Experts of a small language model.
Size: 8 layers, width 160, vocabulary 2978, 65.4M parameters.
Experts: 256 experts in each of 6 layers, 128 squared ReLU neurons an expert, 3 picks a token, a softmax router.
Training: a variant of Muon for the experts, 336M tokens.
Below are experts of layer 3 (counted from 0) of a mixture-of-experts language model. Rows are named router (the router's row for the expert), up (a neuron's input weights, with its number) and show model dimensions 80-159. Each number is 128 + 32 x the weight over its row's rms, rounded and kept within 0 to 255.
After each expert's rows: "gets" lists some tokens that make up at least twice as much of what it gets as of all text. This comes from a sample of Wikipedia text that the model never trained on. Tokens count by the router's weight.

# expert 6
router [ 73 174 127 161 103 159 164 135 130  98 116  93 124  20  90  92 187 101  95  94 132 128 190  90 118 132  99 100 108 113  99 103 120 117 118 104 160 150 136 196 116 181 149 184 182 109 118  62  88 126 175 186 147 139 127 168 153 142 101 147 112 150 106 107 160 116 125 138 151 141 162 148 167  93 135 146  98  47 158 102]
up0 [125 121 116 113  89  89  99 188 137 145 125  82 175 108 122 104  70 148 140 141 115 140  92 189  85  88  75 146 111 135 146 148 125 147 187 128 108  85 169 123 105 108 158 137  81 132 179 141  77  83 104 110  95 126 150 130 168 120 132 111 131 169 175 117 120 119 108 116  74 131 209 150 193 111 112 103 105 118 131 158]
gets: "hy", "á", "é", "í", "ü", "ö"

# expert 135
router [131 192 121 168 150 151 155 159 194  62 103  77 111  89 142 154 143  68  82  95 144 106 203  93 131 150  91 149 158  72  84  73  78 114 113 141 119 144 128 117 106 147 149 103 178 141 138  79  95 148 125 163 161 114 186 122 100 167 132 140 136 131  97 124 118  77 140 115 134 104 159 174 167 129 171 154 167  83 159  64]
up0 [112 192 109 161 112 124 120 141 114 119 121 118 119  53 114 172 114 134 171  69 159 149 104 148 155  94 134 151 131  55 138  78 137 119 154  97 168 166 112 151 109 134 187 168  56  98 129 151  61 127 122 113  74 157 168 142 121   0  93 152 140  76 130 101 163  99 100 158 122 103 181 156 137 154 143 114 135 109 148 142]
gets: " the", " The", "The", " this", "the", " This"

# expert 18
router [151 170 148 162 105 125 117 133 149 160 151  94 104  55  73  86 192 112  59  72 150  80 138 147 114 172 114 148 140  95 114 120 110 174 115 160 109 133 128  84  86 103  72 115 144 175 162 101  76  81 113 124 149 107 149 101 141 112 103 153 119 157 102 135 144  90 147 115 146 167 117 179 146  79 183 167 149 157  97 116]
up0 [ 80 122  77  90 139 171  61 137  88 144  88 150 135 131 157 136  78 165  89  97 117 117  58  80 133 135 161 132 100 104  91 142 111  81 116 116 147 123 133 135 144 142 128 117 187  95 121 161 123 137 135  59  81 100 124  83 125 100 108 108 175 142 204  34 190 128 174 121  89 142  92 140 149 148 122  99 142 120 144 125]
gets: "ail", "ission", "resent", " design", " list", " Open"

# expert 193
router [151 120 114 162 161 128 134 128 146 110  86  75  98 120  94 124 164 131 139  79 180 110 124 120 107 133  65 122 123 115 118 138 133 171 142 167 129 127 129 113  90 160  77 130 110 139 181 118 105 180 122 131 115 124 154 120  86 133 103 179 105 127  51 192 154 150 144 156 155 150 183 131 157 112 152 135 125  96  97 109]
up0 [ 46 146  97 115 125 111 145 173 123  57 175 108 143 141 102 133 157 151 124 171 140  36 150 163 150 100 164 171 102 147 120 154 132  82 128 146 135 145 120 118 119 143 144 138 144  95  87  88  93 112  79 126 156  93 174  82 152 148 114 102 146 137 158  79 134 102 110 133 143 169  81 120 116  71 153 151 141 140 127 104]
gets: " with", " for", " by", " on", " through", " against"

# expert 103
router [143 155 168 108 116 140 137 159 144  72  84 100  46 101  98 129 131  86 126 124 120  80 146 138 142 133 112  93 160 132 131 142  94 132 129 193  76 133 187 135 121 157  96 170 177 161 160 109  85 111 144 129 143 132 128 167 140 116  99 138 123 174  79 122 142 116 125 115 154 111 128 141 147 118 160 172 118 103 138 134]
up0 [184 115  96 140 183 102 107 136 107 112 141 180 113 172 142 124 148 148 178 159 131 209 148 132 176 149 140 133 106 139  85 147  96 100 136 136 121 136 176  99  92  76 144 162 138 163  77 161 106  99 129  97 181 116 108  91 117  85 133 127  77 107 120 158 148  95 139  79 168 153  93 143  92 159  37  92 150 133 195 113]
gets: " inter", " pre", " se", " dis", " long", " high"

# expert 147
router [ 87 144 127 150 135 190 191 176 166 137 142 103  59  55 125 143 171  96  65 148 155 131 138  96  99 142 108  98 131  96 124  95  98 165 122 153 103 140 135 133  94 112  92 136 141 151 127 124 128  80 119 130 108  91 158 199 136 132 123 141 134 131 115 157 183  99 128 142 136 116 200 169 163  66 159 127 132 159 167  99]
up0 [153 167 125 131 127 135 160 170 120 103 127 114 125 151 171 116 144 148 142 107 129 107 139 160 144 104 153 119 100  62 137 132 181 149 155  86 166 148 116 135 111 130 197 124 103  77 154 155 160 171 100 157 151  45  94 104 143  98 135 136  39  97 152 128 140 152  95  90 179 138 166 190 103 214 149  65 123 161 175 166]
gets: "art", " part", "ort", " Part", "ast", "et"

# expert 142
router [156 132 131 179 142 122 145 147 207  97 102  48 107 124 140 134 116  96 118 102 176  61 152 133  77 131  54 125 127 119 134 112 107 133 113 153 125 130 188 149 123 126  89 120 136 185 154 109 129 125 174 142 121 105 141 120 102 123 121 119 130 175  54 182 132 129 149 161 201 139 163 112 138  91 144 114 166  83 102 134]
up0 [140 137 152 128 126 133 131 163  89 158 157 100 200  89 107 149  97 183 181 124  91 209 139 156  80 131 138  89 220  78 138 116 103 171 170  95 106 127 123  84 150  92 145 122 113 114 120 155 110  80 128 158 120  99 142 158 110 142 138 118 162  77 175 169 110  78 102 168  78  94 154  82 102 102  77 160 139 134 152 133]
gets: " to", " into", " from", " by", " would", " with"

# expert 246
router [115 157 139 157  91 167 143 126 160  96 117  84  92 118 122 111 149 100  97 121 155  96 180  99  80 164  70 114 179 112  76 116  80 112  74  77 111 175 147 118  85 152 136 144 144 156 152  93  88 126 145 157 137  74 173 167 116 141  86 172  75 172 106 166 168 115 151 139 134 118 149 138 170 107 142 150 176 108 164  87]
up0 [134 157 150 157 121 127  83 110 144 193 143 100 119 131 132 137 159 186 163 111 152 157 124 138  66 143 118 137  71  72 162 113 130 136 155 131 167 140 149 153 126 178 143  95 128  94 158  89  56 106 197 150 161 124 206  71 111 149 132 157  95 138 121 107  97 141 115 110 166  88 132  81 137 171 123 164 123 158 179  97]
gets: "ing", " a", " A", "en", "ip", " several"

# expert 59
router [ 86 110 152 158 121 122 179 167 161 125 119  51  74 120  83  84 170 124 109 141 179 102 136  86  97 115 111 156 135  96  93  59 107 130  95  82 130 188 175 144 117 152 134 142 176 162 148  53 104 148 165 129 148 112 148 139 129 127 133 127  91 143  97 157 159  87 118 119 166  97 136 154 157 111 156 198 128 111 156 101]
up0 [138 141 135  75 103 136 113 140 103 160 115 108 107 138 109 123 165  95 102 113 134  84 119 101 145 111 173 121 128  83 152  66 113 166 137  77 110  98 142 118 107 143  84 170 100  72 146 187 150 151  85 124 159 157 110  93 141 145 132  98  93 101 105 157 164 133 159 127 219 134  90 118 156 123 117  51 100  43 109 143]
gets: "|", "=", "|---|---|\n", "|---|---|---|---|\n", "|---|---|---|---|---|\n", " *"

# expert 115
router [103 155 141 157 100 157 152 135 156  87 116  96  96 116 127 114 159 106  89 109 157  99 180  78  83 159  82 115 183  99  76 113  82  91  79  77 114 167 152 128  94 148 134 144 160 162 153 106  93 130 155 151 140  75 175 167 103 142  83 175  76 155  98 163 162 120 155 143 139 111 148 155 156 112 143 142 182 105 168  93]
up0 [209 147 168 126 200 157 144 109 154 100  99 150 106 109  62 142 151 128  95 110 163 172 143 133 124  48 111 117  91 122 108 127 153 106 135 105 117 123 181 118 121 137 209 147 124 139 154 130 155 125 141  90  93 129  71  81  94 151  68 159 161 111  87 178 146 123 144 161 203 142 119 133 155 121 153  94  64  69 135 121]
gets: " ", "s", " s", " M", ".", "\n"

# expert 143
router [103 150 124 170 134 150 142 137 197  89 100  68 121 110 119 123 156  51  87  80 129  88 173  66 137 153  56 139 140  73  92  77  89  98  95 164  90 165 127 124 111 141 142  91 155 142 141  71  93 149 127 155 145  91 168 101 106 181 112 147 133 144 108 147 131  96 129 112 160  95 157 174 150 128 165 149 194 105 142  45]
up0 [115 149 176 157 143 153 120  93 145 185 161 162  94 158  83 189 106 130 129 130 178 148 122 124 133 109 132 141 101 209 163 154 111 158 108  96 135  98  57 131 166 110  99 194 204 134 142 208 144 143 181  58  89 161  48 127 128  64  81 119  91 129 118 120 107 163  83 113 121 166 129 135  89 120 107 105 147 110 127 113]
gets: " the", " his", " The", " its", " their", "'s"

# expert 210
router [112 153 136 160  83 165 150 136 152  92 125  86  93 119 125 109 151 112  90 115 160  91 191  89  85 167  75 119 180 107  85 103  84 106  73  77 117 169 164 115  80 146 130 127 163 150 153 104  86 116 147 162 146  78 166 159 118 143  76 170  82 162 100 160 153 125 156 142 146  97 140 143 156 111 133 139 174 108 159  91]
up0 [ 42 120  85 121 171 130 130 147 139 131 140  43 124 127 159 141 106 175 119  77 124 155 145 121  67  91 146 130 111 119  80 176 100 143 133 155 149 155  88 107 190 190 114 171 132 162 119 106 158 132 134 102 105 163 150 122 115  85 143 136  81 102 183 139 116  71 184 154 112 145  76  76 142 102 138 161 142 121  55  68]
gets: " ", ".", "y", "ly", " H", "00"

# expert 163
router [116 161 127 148 114 100 174 157 125  99  96 114 105 141 143 116 121  97  96  86 120 133 151 124 117 164  99 109 164  91  91 112  74 125 138 135 151 152 187 128 113 152  50 166 132 150 110  45  83  86 155 165 197  63 135 153 124 133 116 148  97 138 111 157 212 153 140 174 149 105 163 113 153 125 146 119 142  84 119 121]
up0 [ 93 182 117 150 160 141 148 129 160 149 172 152 100  81 142 186 122  97 101 113 110 191 151  72 125  73 111 137 132 127  90 125  54 136 111 149 141  75 153 100 107 159 141 191  95 137 142 110  89 163 127 120 106 163 134 133 159 111 114  60 146 188 105 152 132 157 126 135 109 153  93 169 165 101 138 122 107 126 190 112]
gets: "un", " un", "re", " Un", "n", "ud"

# expert 65
router [109 185 150 174 149 125 170 119 166  87  99 122 122 139 114 117 117  87 125  68 150 117 131 135 120 164 137  82 130 117 140  73  57 114 122 151  99 197 129 129  23 209  76 115 128 182 155 115 127 135 103 152 104 116 149 114  94 125 116 145  88 133  86 185 131 139 186 115 204 159 149 142 134 132 168 120 114 107 108 120]
up0 [153  97 177 103 102  84 152 131  94 130  46 107 124 104 118 120 154 104  94  85 102  96 161 129 149  93 156  88 110 154 174 178 118 100  63 146 110 177 149 135 128   0 113 126 113  94 195 146 139  99 174 135 140 149 119 124 132 174 113 143 176 118 151 125 143 144 112  94  99  82 146 182 181 186  80 143 138 144 153  92]
gets: " of", " for", " about", " among", " from", " within"

# expert 39
router [109 164 132 159  96 164 142 136 168  96 126  89  98 117 128 123 157 107  95 112 170 100 189  88  92 165  75 122 187 108  78 112  84 105  81  92 108 171 159 131  83 155 139 140 153 158 155  98  84 136 159 155 149  90 178 159 111 146  93 170  77 167 101 161 168 121 151 149 142 121 137 148 160 103 149 139 183 109 161  96]
up0 [103 147 153 123  96  83 103 132 132 190 176 129  76 136 169 168 147  78 113 188 110  84 126 120 104 130 101 192 173 107 117 134  83 138 106 126 152  89 199  63 144 152 152 104 169 144 140  73  94 140  92 134 124 139 110 103 147 132 135 164 131 119  65 114 147 137 135 143 178 159 112 161  74 141 158 161 109 100 108 168]
gets: "e", "o", "3", "i", " in", "is"

# expert 53
router [123 181 132 170 145 129 148 160 141 163 140  89  93  96 141  56 204  89 103 142 173  91 128 108 112 161 128 156 133  92 132 121 116 175 108 103 144 182 137 145  98 130  82  99 173 183 159  94 110  97 115 165 149 112 163 165 158 207 107 188 140 166  88 105 202 121 120 162 134 149 128 128 157 128 186 136 111 109  93 126]
up0 [144 161 132 150 129  94  99 122 170 173 155 174 120 128 106 112 204 107  32 104 156 138 111 140 123 150 144 132  80 110 126 115  80 137  93  25  94 134 119  76 109 126  55  66 145 138 141 121 159 155 139 139 117 149 120 137 167 139 117  90 127 119 161  62 114 124 153 145  97 171 128 147 123 161  58 101 191 126 137 126]
gets: "ation", "ions", "ations", "ings", "ies", "ities"

# expert 170
router [134 147 142 169 109 149 121 181 180  97 112  48 123 103 131 134 162  57  65  89 116  86 161  85 130 138  48 140 155  75 105  52 118 102  87 157  98 158 127 128  97 132 118 102 181 126 146 106  80 138 117 148 117  65 173 122  96 154 116 158 123 136 112 170 119  88 123 112 131 100 142 138 166 108 154 151 171  90 135  92]
up0 [150  79 129  99 108  90 150 187 138 170 205 109 126  86 131 146 101 128 116 119  98 127 134 186 107 123 156 101 120 114 127 160  89 125 155 147 133 130  94  73 163  84 100 162 203 123  90 156 120 120 120  48 102 116  98  97 155  72 129 107 120 106 112 146 114 133 124 177  44 135 136 118 121 143 104 173 155 186 141 115]
gets: " the", " The", " its", " their", "the", "The"

# expert 69
router [111 157 137 156  95 161 133 137 161  85 121  92  88 112 125 115 153  93  89 119 162 110 187  89  90 160  72 103 182 107  78 109  84  97  78  78 114 161 153 135  82 146 139 130 155 152 159 100  85 130 139 147 149  79 168 165 116 147  81 163  79 163 103 165 160 119 162 144 146 108 141 145 165 102 137 144 175 103 176  90]
up0 [ 68 146  76 124 158 128 142 116 170 166 168 138 164 102 104  80 105  92 105  90 191 139 159  82  77 107 174 181 133  98  87 107 138 130 145 187 118 120 114  47 150 123 126 111 139 206 144 101 101 156 156 123 129 121 133 133 145 129 127 110 202 163 158 112 110 121 137  87 110 125 178 193 124 159 201  85 110 125 143  83]
gets: " f", " a", " F", "ed", " and", "ing"

# expert 242
router [ 98 155 137 146  97 166 140 126 151  93 119  88  97 120 125 118 150  98  95 112 164 105 182  83  84 156  70 106 185 114  82 103  84 106  74  86 108 166 160 128  80 143 141 133 151 159 165  99  94 135 147 154 137  75 174 163 119 142  82 163  74 167  98 163 174 114 149 150 147 101 142 145 162 105 134 142 178 105 164  89]
up0 [146 125 151 118 145  48 103 133 165 132  96 132  99 118 153 135 143  74  84 125  93 101 150 137 150 239 154  77  95 108 114 102 193 127 150 180 151 158 192  65 106  59  99 129 110  97 110 130 158 121 103 123 132  70 115 158 113  89 141 179 107 151 136 124 130 131  96  81  64 111 163 108 148 107 127 140  96 119 124  89]
gets: " n", "3", "on", " in", " K", " v"

# expert 194
router [110 159 135 156  92 161 142 141 163  83 124  86  92 120 126 117 151  98  90 116 162 101 195  88  88 157  79 116 177 103  79 111  81  97  88  95 122 170 148 137  85 147 143 135 150 157 164 107  82 117 148 155 147  88 174 160 112 152  87 162  81 160 103 170 164 117 166 148 142 121 141 146 169 113 145 145 175 112 168  98]
up0 [142 182 180 146 116 107 148 125 166 120  91 148 117  77 122  88 144 135 121 130 180 103 145 174 103 148  82 108  70 173 112  78 135 115 172 174 117 125  93 136 154 190 114 102 146 169 162 165  94 105 192 108 134 120 157  84 162 116 138  95 166 112 118 161  67  87 121  82 100 112 129 140 172 167 125 127 180 124 190 102]
gets: "-", " ", " New", ".", " U", " &"

# expert 168
router [121 139 117 156 108 120 147 128 145 129 129 123 127  66 117 123 187  97  99 119 117 111 182 120 115 192 122  88 144 135  83  52 108  88  93 130 170 154 148 184  99 196 117 149 162 140 129  85  92 155 153 203 132  97 143 130 132 182  80 142  75 178 109 146 155  93 122 172 137 160 170 140 175  92 115 128 131  90 155  53]
up0 [ 95  47 180 156  96  55 135 132 192 157 145 146 189 190 111  90 152 140  96 155 152 157 120 200  93  61 134  81 101 130 134 118 179 122 140 128 165 139 128 102 131 112 166 112  72 136 133 121 140  95 107 126 120 101 149 153  91 128  53 136 181 136  98 116 152 113 132 145 142 138 136 203 140  97 106 150  91 137 111 185]
gets: "z", "é", "á", "í", "ä", "ü"

# expert 17
router [120 155 131 160  95 157 150 132 168  92 131  90  95 116 127 105 142 107  91 116 159 100 192  83  91 168  73 111 181 109  82 112  86 110  78  79 126 173 153 120  86 147 135 135 152 153 156  95  89 124 150 155 149  82 167 159 114 132  82 172  77 154 102 164 167 114 148 136 140  98 144 136 169 108 135 142 176 116 149  86]
up0 [129 157 168 144 137  82 149 105 177 165 156  93 116 126 136 114 143 136 135  71 114  92 156  92 222 118  97  54 125 139 167 170  87 150 169  96 140 113 134 173 114  84 130 183 129  95  73 117 127  65 139 102  96 154 159 142 136 131 130 141 134 130 183  92 158  80  92 160 124  98 111 134 102 153 147 144 110 123  61 101]
gets: " ", " |\n", " in", " s", "as", " w"

# expert 66
router [ 84 123 152 168  82 144 187 129 155 137  84  69  48 131  74  95 153  92 107 121 142  88 147 127  83 146 119 132 138  91 108  58 115 107 111  99  92 165 201 150 103 135 147 106 153 180 125  64 107 116 114 152 153 100 173 191 108 136 138 169 104 123 119 148 176  93 147 127 163 101 153 161 144 103 178 181 134 109 139 101]
up0 [177 155 121 104 169 137 107 116 130 156 131 106 157 101 168 130 124 104 149 113 168 111  96 136 117 166 138 141 172 185 170 115 144 147 118  80  90  90 140 112 145 134 145 163  84  54 106 128  85 208  86 116 148 115  90 239 211 111 106 145 117  86 180 119  82  86  88 176  95 152 121 164 114 140  84 144 101 112 111 112]
gets: "|", " |", "===", "==", "=", "===="

# expert 252
router [113 151 137 151 104 167 152 129 159  93 133  87  98 111 120 112 149  97  86 110 163 101 190  95  90 157  76 108 185 113  86 108  88 106  87  86 109 170 164 122  85 145 135 146 151 164 157 101  92 126 153 153 137  85 172 154 120 140  82 156  80 165 102 165 164 113 160 150 147 109 152 155 164 105 137 146 175 106 163  89]
up0 [ 73  89 161  78  97 108 168  88 167 130 112  90 108 104 121 116 123 148 158 126 167  85 178 134  98 206 182 137 148 199 139 143 148 129 135  91  74 151 142 155  95 136 131  91 138 112 113 140 189 138 138 142 157  88 104 100 111 162 140  88  79  98 143 122 109  99 148 212 167 122 102  88 106  81 112 128 170 137 122 147]
gets: " K", " n", "or", " in", " a", " to"

# expert 250
router [ 99 152 129 154 102 171 136 133 171  92 115  88  92 107 125 110 147 101  91 122 159 106 183  79  88 158  83 122 189 104  88 103  85  96  85  91 114 158 161 130  75 156 135 141 147 158 157 108  87 134 147 150 153  79 168 166 119 139  82 157  81 157 107 162 156 109 156 139 140 123 148 146 161 101 137 143 175 117 171  96]
up0 [101 129 133 127 119  40  95 183 164 124  70 117 105  90 132 138 135 125 116 109 176 147 159  91 111 138  83 105  88 136 137 124  88 115 130 152 134  97  96 124 183 133 155 102 110  86 187 111 155 100 131 155 165 142 115 171  81 140 112 138  66 126 121 139 163  93 184  69 136 158 143 161 113 121 113 138 168 152 145 127]
gets: "2", "3", "5", "7", "6", "8"

# expert 25
router [171 147 184 181 124 131 122 129 137 109 124 113  68 123  92  92 167 126  84  83 132 124 126 134  73 130 108  88 179 121 132 130 132 172 132 139  87 153 162 109  69 162 136 116 136 136 156  79  49  80 126 102 142 133 150 113 109 125 107 124 122 188  67 179 135  89 126 129 188 157 146 128 129  44 160 182 134 119  87 119]
up0 [164  96 130  96 135 133 114 134 136 155 121 160 146 133 138 202  61 113 135 155 170 118  93  84 151 100 130 117  84  90 107 115 125 131 123 149 100  43 112 106 106  99 193 142 132 102 134 156 143 182 137 175 158  87 122 133 155  81 138 146 222 101 111 125 115  95 109  44  93 128 131 153 127 166 155 130 123 110  69 128]
gets: " lead", " found", " caus", " not", " serv", " follow"

# expert 100
router [107 158 134 158  99 166 148 138 162  89 123  94  97 121 120 126 155 107  94 110 161  96 185  91  85 163  81 110 196 114  81 115  81 110  82  77 110 164 154 123  89 145 137 134 150 160 157 103  81 130 146 154 142  75 178 164 116 144  83 165  83 164 102 164 156 117 155 150 145 115 142 148 159 107 148 153 176 100 173  94]
up0 [ 97 134 151 143 134  66 152 119 137 100 135 121 124 105 172 120 176 161 112 111 164 113 128 158  76  81 102 106 107 150 121 162  77 131 134  94 120 150 141 108 100 136 145  98 167 146 159 135 161 193 124 129 135  71 118 168  94 204 130 183 119 129 132 147 123  94 137 155  62 108 112 142 147  96 158  87 152 151  94 133]
gets: " |\n", "3", "19", "s", "im", "5"

# expert 99
router [174 169 116 157 124 160 174 198 132  95 100  73  67  26  97  51 162 111 109  91 144 104 146 123  87 148 123 154 126 126  63 118 111 178 115 156 116 144 119 145  93 124 142 102 157 159 118 110 127  95  96 117 149 124 171 187 169 121  97 154 111 176 112 138 142 147 124 195 157 117 110 105 159  70 138 129 123 126  90 105]
up0 [160  89  67 130 133 179 114  83 120 120 154 138 173  79 166 171 144  67 101  96  95 107 102 142  98  89  84  92 136 193 152 159 107 138  91 165 140 123 104 111 159 206 128 140  91 159  71 164 141 133 140 132 118 123 106  70 110 152 110  83  68 120 126 144 111 148 125 148 175 152 109 137 178 129 184 149 112 154 121 175]
gets: "ook", "port", "lement", "ank", "ound", " term"

# expert 214
router [140 122  93 148 123 122 147 113 167 137 116 100 118 101 163 105 154 118  93  87 136  77 139 121  87 187  99 141 154  99  63  49 110 145 105 143 162 129 167 168  90 178  46 150 138 173 159 106  84 140 132 202 137  46 163 122 120 220  80 129  69 174  95 183 136 122 169 143 146 157 134 146 130 124 140 130 141 137 106  36]
up0 [106 183 127 108 110 195 160 138 152 160  99 170  84 140  72 165 115 127 130 127 138 171 184 160 132 181 203 112  66 169 129 114 133 138 114 113 175 114 156 134 115 145  82  87 123  90 165 102 129 163 138 110 125 123 137 100  80 119 159 146  93  70 187 104  92 110 133  99 210  74 149 115 110 151 175 136  87 111 130 111]
gets: "ar", "ov", "an", "en", "on", "ev"

# expert 145
router [101 203 109 159 157 116 191 175 170 155 119  85  89  71 102  81 197 113 115 115 172 110 143 110 127 161 120 139 147  43  61  89  99 146 141 120 160 168 140 166  85 115  83 155 142 172 201  95  75 100 117 110 120 102 171 111 160 141  75 174 123 158 101 120 166  73 161 178 134 122 119 138 146 108 147 143 133 139  90 106]
up0 [113  87 194 104 152 119 107 164 106 134  96 135  72 101  93 116 138 135 170 155 127 177 133 161 156  85 120  85 140 154 170  69 192 114 104 156 125 145 123 168 118 133 123  71 212 135 111 151  81  97 133 152  76 129 137 117 169 122 134 122 115  94 101  42 103 163 219 112 163  92 165 114 117 117 133 106 167 186 109 184]
gets: " School", " University", " school", " game", " film", " season"

# expert 241
router [ 96 152 139 167 101 167 146 131 162  92 114  90  94 112 115 117 153 108  86 104 159 107 185  80  90 161  83 101 189 110  75 112  85 101  76  85 106 168 151 129  78 145 141 134 151 158 161 103  88 120 150 157 140  79 172 161 107 150  84 163  71 162  94 170 163 113 154 157 141 106 139 150 167 108 139 146 180 106 171  92]
up0 [186  94 133  82 128 106 112  80 112 114  92  74 110 117 195 124 190 111  62 183 136 112 151 186 175 119  97 105 174 136  79  91 129 167 113 121  95 161 142 193  88  88  94  91 135 124  86  90 153 130  66 181 141 139 170 115 109 179 115 123 167 162 156 162  78 125 150 112 122 127  79 130 154 172 119 184 116  85 176 110]
gets: " a", " K", " E", " M", " I", " "

# expert 43
router [ 95 124 104 148 143 113 179 113 134 156 111 105  74 137  94 146 167 109 113  92 187 113 123  52  89 168 106  98 117  74 121  57 126 105  92 154 107 210 121 170  95 126 107 113 150 144 170  90 123  75 151 180 150 127 162 125 109 143  98 145  91 163 122 171 139  75 141 115 186 100 118 117 206 135 173 130 139 103 170  99]
up0 [163 132 154  99 103  73 112 119  89 118 184 124 131  53  96 120  88 134 112 193 116 151 121  92  98 115 136  61 142 177 141 144 103 122 140 122 133  88 123 130 122 151 110 119 184 155  75 184  92  68 113 142 121 190 122 154 115 175 125 110 150  92 109  76 167  91 141 125 164 112  87 134 138  83  80 146 140 100 173 129]
gets: " |", ";", " —;"

# expert 141
router [131  92 163 125  97 172 153 181 169  77  86  84  85 133 113 147 140  93 144  92 173  83 161 125 121 176  15  69 131  61 117 115 104 105 104 149 136 189 189 106 134 164 100 141 151 128 118 104 137 152 129 168 131 114 170 129 119 118 140 159 125 170 134 131 142 119 130 140 138 111 136 122 177 119 179 170 167 116 119  91]
up0 [179  98  78 162 172  95 146 122 127 121 146 131 117 111 155 166 125  69 144 167  88 156 154 129 156 182 135 156 124 158 142 127 149 183 147 150  88  79 111 179 115 131 110 163  94 110 165 116 136  76 103 133 188  82 104 160 163 125 128 103 132 128 169 124 149  97 150 101 151 134  58 131  99 154 101 135 138 104 134 141]
gets: " a", " an", " two", " one", " A", " three"

# expert 101
router [124 158 139 144 116 142 204 125 202 140  97 102 110  72  77  57 109  94 136  90 117 141 210 109 137 133 114 121 117  70  84 112 105 129 109  95 140 166 142 191 129 157 129 164 130 163 127 103 104  92 153 121 169 125 140 182  89 114  84 156 124 161  93 117 172 126 150 117 178 110 127 197 159 122 165 173 160  92 134 109]
up0 [183  93  88 149 129 128 150 125 128  90  85 135 165  60 106  85 100 168 105 103 116 116 131 134 122 150 140  80 101 109 103 111 134 115 150  76 167 148 132 120  88 191 165  89 100 111  44 143 148 103 122 139 103 138 126 110 177 165 104  96  82 154 125  94 135 104 113 154 118 163 153 105 132 164 150  65 145 174  98 135]
gets: "′", " $", "^{", "_{", "°", "–"

# expert 251
router [128 146 176 136 136 116 140 152 138  56 146 121  76 108 138 146 125  78  97  80 168  80 134 125 107 127  90  81 165 114  74 138  75 109 106 146 148 141 180 122  95 185 144 163 171 157 206  74 128 115 164 139 129 116 131 138 154 175 109 127 102 169 103 134 109 110 152 144 132 137 142 134 153 112 131 173  91 141 114 107]
up0 [121 143 120 177 166 189  96 110 141  99  99 162 181 155 149 164  87 166  99  74  77 119  48 117 129 155 152 185 153 179 166 127 136 164 141 135 102  87  85  97 109 140 128 144 113 160 160 134 147 122 110 129 120 170 150  86 136 138 138 108 170 116  97 143 108  71  81 165 120  89 122 112 130 155  85 125 145 135 131 152]
gets: " col", " ar", " Col", " mon", " Mon", " vol"

# expert 203
router [145 153 144 140  97 138 148 114 106  91 136  38  76  68  63 118 130 128  72  92 151  94 128  78 101 139 116 105 173  96 100 125  35 122  86 133 139 156 139 154 107 204 155  94 167 121 130  59 133 145 149 130 102 115 151 161 111 141 114 186 103 177 108 150 143 120 174 125 119 138 130 175 150 118 115 181 138  62 150 107]
up0 [111 117 238 124  94 138  31 135 175  59  94 160 110 106 140 187 142 123 126 114 144 111 134 151 129 124 102 103 128 158 216 147 162 177 101 155 106 122 164 141 100  96 112  95  98 145  94 129 114 163 153  75 147 147 114 109 127 149 100 141 140  68 111 163 165 144  82 134 106  95 166 142  80 160  84 120  96 184 119  68]
gets: " Z", " No", " C", " Y", " O", " Co"

# expert 212
router [179 165 139 211 130 158 164 126 124  97  98 104 126  91  74  87 181  88 106 124 145 126 149 118 138 136  95  81 148 145 115 112 103 122 113 139  76 105 126 152 101 160 120  98 130 174 119 117  75 125 123 124 116  84 162 118 108 203  70 151  84 162 134 128 171  66 125 107 148 156 150 136 128  95 116 130 116 106 138 117]
up0 [112 138 114 122 138  95  96 183 150 157 137 139 144 142 140 141 100 149 215 129 116  74 131 167 108 100  23 115  91 174 117 111 113  71 137 138 125 147  92 123 160 148  85 140 132  94 178 104 166 114 179 140 128  90 114 121  40 172 126 101 210  78 121 130 137  55 101 127 160 107 115 150 126 101  94  86 110 119 106 134]
gets: "ent", "ag", " cent", "ad", "end", "ild"

# expert 191
router [165 153 185 146 123 119 143 122 119  69 102 117 128  57  97 135 118  56 111 136  94 105 144 136 106 145 114  86 145  91 132 118  84 113 121 101 128 156 145 108  60 209 140 132 149 114 170  93 103  75 168 140 118 119 135 187 124 123 128 157 129 190  78 161 129 114 131 168 131 129 134 133 127  82 148 179 158  86 164 101]
up0 [164  78 186 166  75 161  91 182 162  78 107  94 125 125 115 135 103 133 128 137 140 115 191 141 119 128 139  99 115 104 155 131 119  41 117 157 148 145 143 163 170 136  97  83 143 159 115 157 137 125 125 137 156  84 189 112 163 109 150  72 192 129 107 100 144 133  51 166  75  76 175 110 182 152 159 137 140 173 140 139]
gets: " de", " e", "a", " des", " La", " di"